config.toml
moe_layers = [1, 2, 3, 4, 5, 6, 7, 8, 9, 10]
router_score = "sigmoid"
groups_per_token = 3
lr_router = 0.00348
norm = "rmsnorm"
norm_eps = 1e-06
learning_rate = 0.00662
max_seq_len = 2048
Below are experts of layer 7 (counted from 0) of a mixture-of-experts language model. Rows are named router (the router's row for the expert), gate (a neuron's input weights, with its number), up (a neuron's input weights, with its number) and show model dimensions 0-191. Each number is 500 + 25 x the weight over its row's rms, rounded and kept within 0 to 999. Numbers have three digits each.
After each expert's rows: "mostly gets" lists some tokens that are sent to it at least half of the time. This comes from a sample of Wikipedia text that the model never trained on.

# expert 71
router:468525506508518501512469486497487536483519508503516500473480496531528484508497482482482485500496466523474528431521455530504467506497455516534517493488493532503472490573508529472512521508477506518503502487513491519486502520487478518484439516513497509463533473534480516540519480518493477502502521563509461504490487507484536526497474512514507496477477487504501494433518507493466462467524471500494516550525450513521514505517485533505518456506531515507545493574458534514471507489527503507477512508535474520500510506479467498513500527430474486504525550500481472568510538493523501504
gate1:492533504526468495524487425558508520510501494504468475523507501503415462514518529506508480486488520482496500512507447505477514439468488503487495461444512497510505520530516524512493530512481536472496492499528505508497487507499524446502499506530449502464508492489511515514505482494504499525519500540521464528488497510494557500459500441522500471455462480530481465529532492496446459510500500494522483509492497499499536455501505492493514524495487498489491464502510487518562455446516500473536551500532452507508469527492508470513461507540486516495510466512475501512514510474501517493
up1:460491496481489492518498483571495482434489492519506469559515548490505504494515529498507460467506482528513507495508455490496470589489478483501502498495493504512458482502530505444498516498476420492524504501528518483472502506510510488539470481501539523478491483503532500505490500508507507520530497511508498481559529513502462506437506482449501502505463500534508513537556474477467438495497474502505460479451499501501514518506460504488507501503505544499494475494513495532525469504524464509500559469501485529502492484469498499512492550488502506503453501494476500483498485507476519536
mostly gets: " him", " them", " himself", " students", " players", " people"

# expert 5
router:488513481518473514509522467494495510463532491480511452482512512543531506515471480479464495540487513544519467527510470510513477575491492497494491502537487513498493463501485500507542515526460482551513492493512471521530483491510522496471460486488478469493512491509525481468527486474522477522442546479485504444491504543498483490487504505472500509487471482542515486482490526492447479453467558489520486507503522492471487506512487501501511473542519508474514493537520513504470526486536486501489529574475498533509506491496471549499544467455500541546494487535445471533502518493510491509
gate1:492461514550500532552502510488489488489485460515488503510521501500501514468463492483568503508501479490500503501501546502536491518473518517526486495530435500502458550531493492506511530496492503515462467480545478498499499493516522503447500500497489454438512423497536520473513508434496540495486515501499526500497475496502526452551490520569479484495507479501531478549509537553475502513508503477496522498500550481515505500483502532454519520490456469508507515506490521487505482513537502465462497487533491501511485474522496512500501479468512499540500500481500501528508550528460506476
up1:494482502530496477523498516484474501517494501517426485501610523471464521530510488517463489477532487504501510484475509499529492476531513529502441513506482497499470499507471489491513475485498496497482491537495512498510505489484458501507510503495500434459452495510468525468501494522490491531502486473519541530491507444518518487506506449513524505479529496475490500492516490451512489476490457496562505525512493551566520553472482540488521499442520462527505540507504513535502500496492511515475465487491521499468483521501505474497469469470499502460550506496508495489489469495537489490
mostly gets: " and", " including", ");", " include", "\",", " or"

# expert 8
router:485534476529516535497482500500480541526524499506523481450480495562530500498481503483509527508491482520524498481519478528489467527530449527517511478507464524479468480537503521506518531515482474508522486514499480524523497532500498518481438510496487499473505472513515533527525493498484466519477515512474504485495510499499536503525468557541510534514530517531514485432522549520517449439493464487509488515501491505518512524500487551508533480485520488502502492540484538508474516484495518503469464522531504534466494512428493480480494516440487471526525526462491496554500548478523498517
gate1:482532464485524500505522444474501504517465549517510570496491534448502524478490513476519539494522507488511530483499506476515506538516483500502571519480496548501499440519481498467476479469445503494518502497478535488483477481451512518489493497497506500475490502500502497516496500544495487509535520544490477500489555529487444470499502500519535477503460502464502525488499492500481530501521504456483520492484483475474499485461507503533500481500489496499532533546495485481500482502491441513528508497506458524500495489430460497505437445502505495501509502506512451499465564483511497495
up1:560515487522521523523514510476501474446488518477524500505505522499503495476501502500532504523501493490504501483500561474485516481505534493474483478507493500525450462486532537502504500508471521512475497514466459489532517532414532503489498508508499518476496500499419495500497444490517509464501506500515514491505562494484469462490494503512504535507512490473482507476527486544517509510529411469481499509485485547508519505531558479513427517497468535492538499502528471501501507469553499535499549509501500512483505530498508507481523504519528496561513489511491515457500513498496504488
mostly gets: " It", " it", " there", " which", " programs", " version"

# expert 89
router:486537474502521520438463494508490486516501509516525518480466510511482465486490536501504502497504488456518469465524450534501515505469502467491528479468486488462454497523493539485495531473489481503530528536532463532506501472491505545488435530501524465473526462544524501480510532451505467487489537535479495476487464504520483482476508502500522490498481513532492513450501491511502487461546454491536488527474477546486495475497483565509516474486498472515492553496461493477478487512529517521480505465522519529526489533456511517508506480511471486490518508508499524554504487485503442524
gate0:536569484507555491501498431486478524496505500468494491492513516487509502494485527503496534502490465534560461500469497505498527498513500513503498536502463464511585504505516513453505493528498505506484474496522532504427493495495507489495472488500494410547523496473505535440501508496514493479493533504518500467495497522484462433490509497485505518537498498503490490493521508538478496511488463505535485478508521499507445470511479481534513503457519490498481506530511455519500541501510522507481489488523469453474498509486463492522480458488522499523550503513471532509481506503467506493
up0:516500496503501440493498533494513502517499497520536550528503512517529497507554529492494495534535533499500474510472461481498524506491536446501504492449501578494496500555484501478564531496504492504485510460510504452497507492492497500516506510489500572508515489509508500539466499501518491462511501484502496489502479505520500513499488489494524458511492541471476495500522570505495512495443503477515503527502504531488530501488509496492530442501489463485481500492532496503502491466502518497511466503500497475497470536447484448534548449489525504497572500491451495544483489510533459478
mostly gets: "ians", "ions", "ors", "(s", "ments", " people"

# expert 21
router:475551487516495495514489487488474513492562473475553474473479519550509488526489504474477501538480500539490494536521489516514484549476504533509465509536483537479518446506497526519546507519500495530527472528464504514499479518499517499488460471457472493477504475509502485490523487480511488530463508488512515475489498507477475513487473501496526497484484525526513472477545519526442487447488543482535488494495524504479496529502485544501487473556543511485534517539501515496486485509544506486495529544491514531500520501480463518502513469452510508545516507533444455528470496478523458539
gate1:502499506467480502489493500466505537517499504491463545504482499514520527504513498540506507486512510477503492530481488504465522506465502507499491499511595500505458499607483522481500506502471540510497460498519471504519466547508525504565493493481479508479493483525510509533452510545486510536487455502497495526493526494497506518514493498463534495544437491503452494495510489511518493467486504491496475498499499464499498521514509488463499498500486547501518489501494490490448529507495481440525486498500500497556469507483518473492583486504501504509493512509502422495506504499509485556
up1:500508506490452495497473520481511497497495580507503505510514478534511508492505498474429488536499532525469522509517409493505506514540443505480505524475482510492504496503495502573480472504505538520503497499484515505481496468422489469558493444498515472480482481503504501528502495490469497514473469506508500506461507501488465425501501480490486487489516517492534520498455503493498478524497476486500521488473497506491503532465535492509480489523442474496526494504501499476541481516506498438482504507442472461469484528500493527541494480503488504475473479492500513497519499447479517491
mostly gets: " but", " including", " while", "\".", "\",", ".\""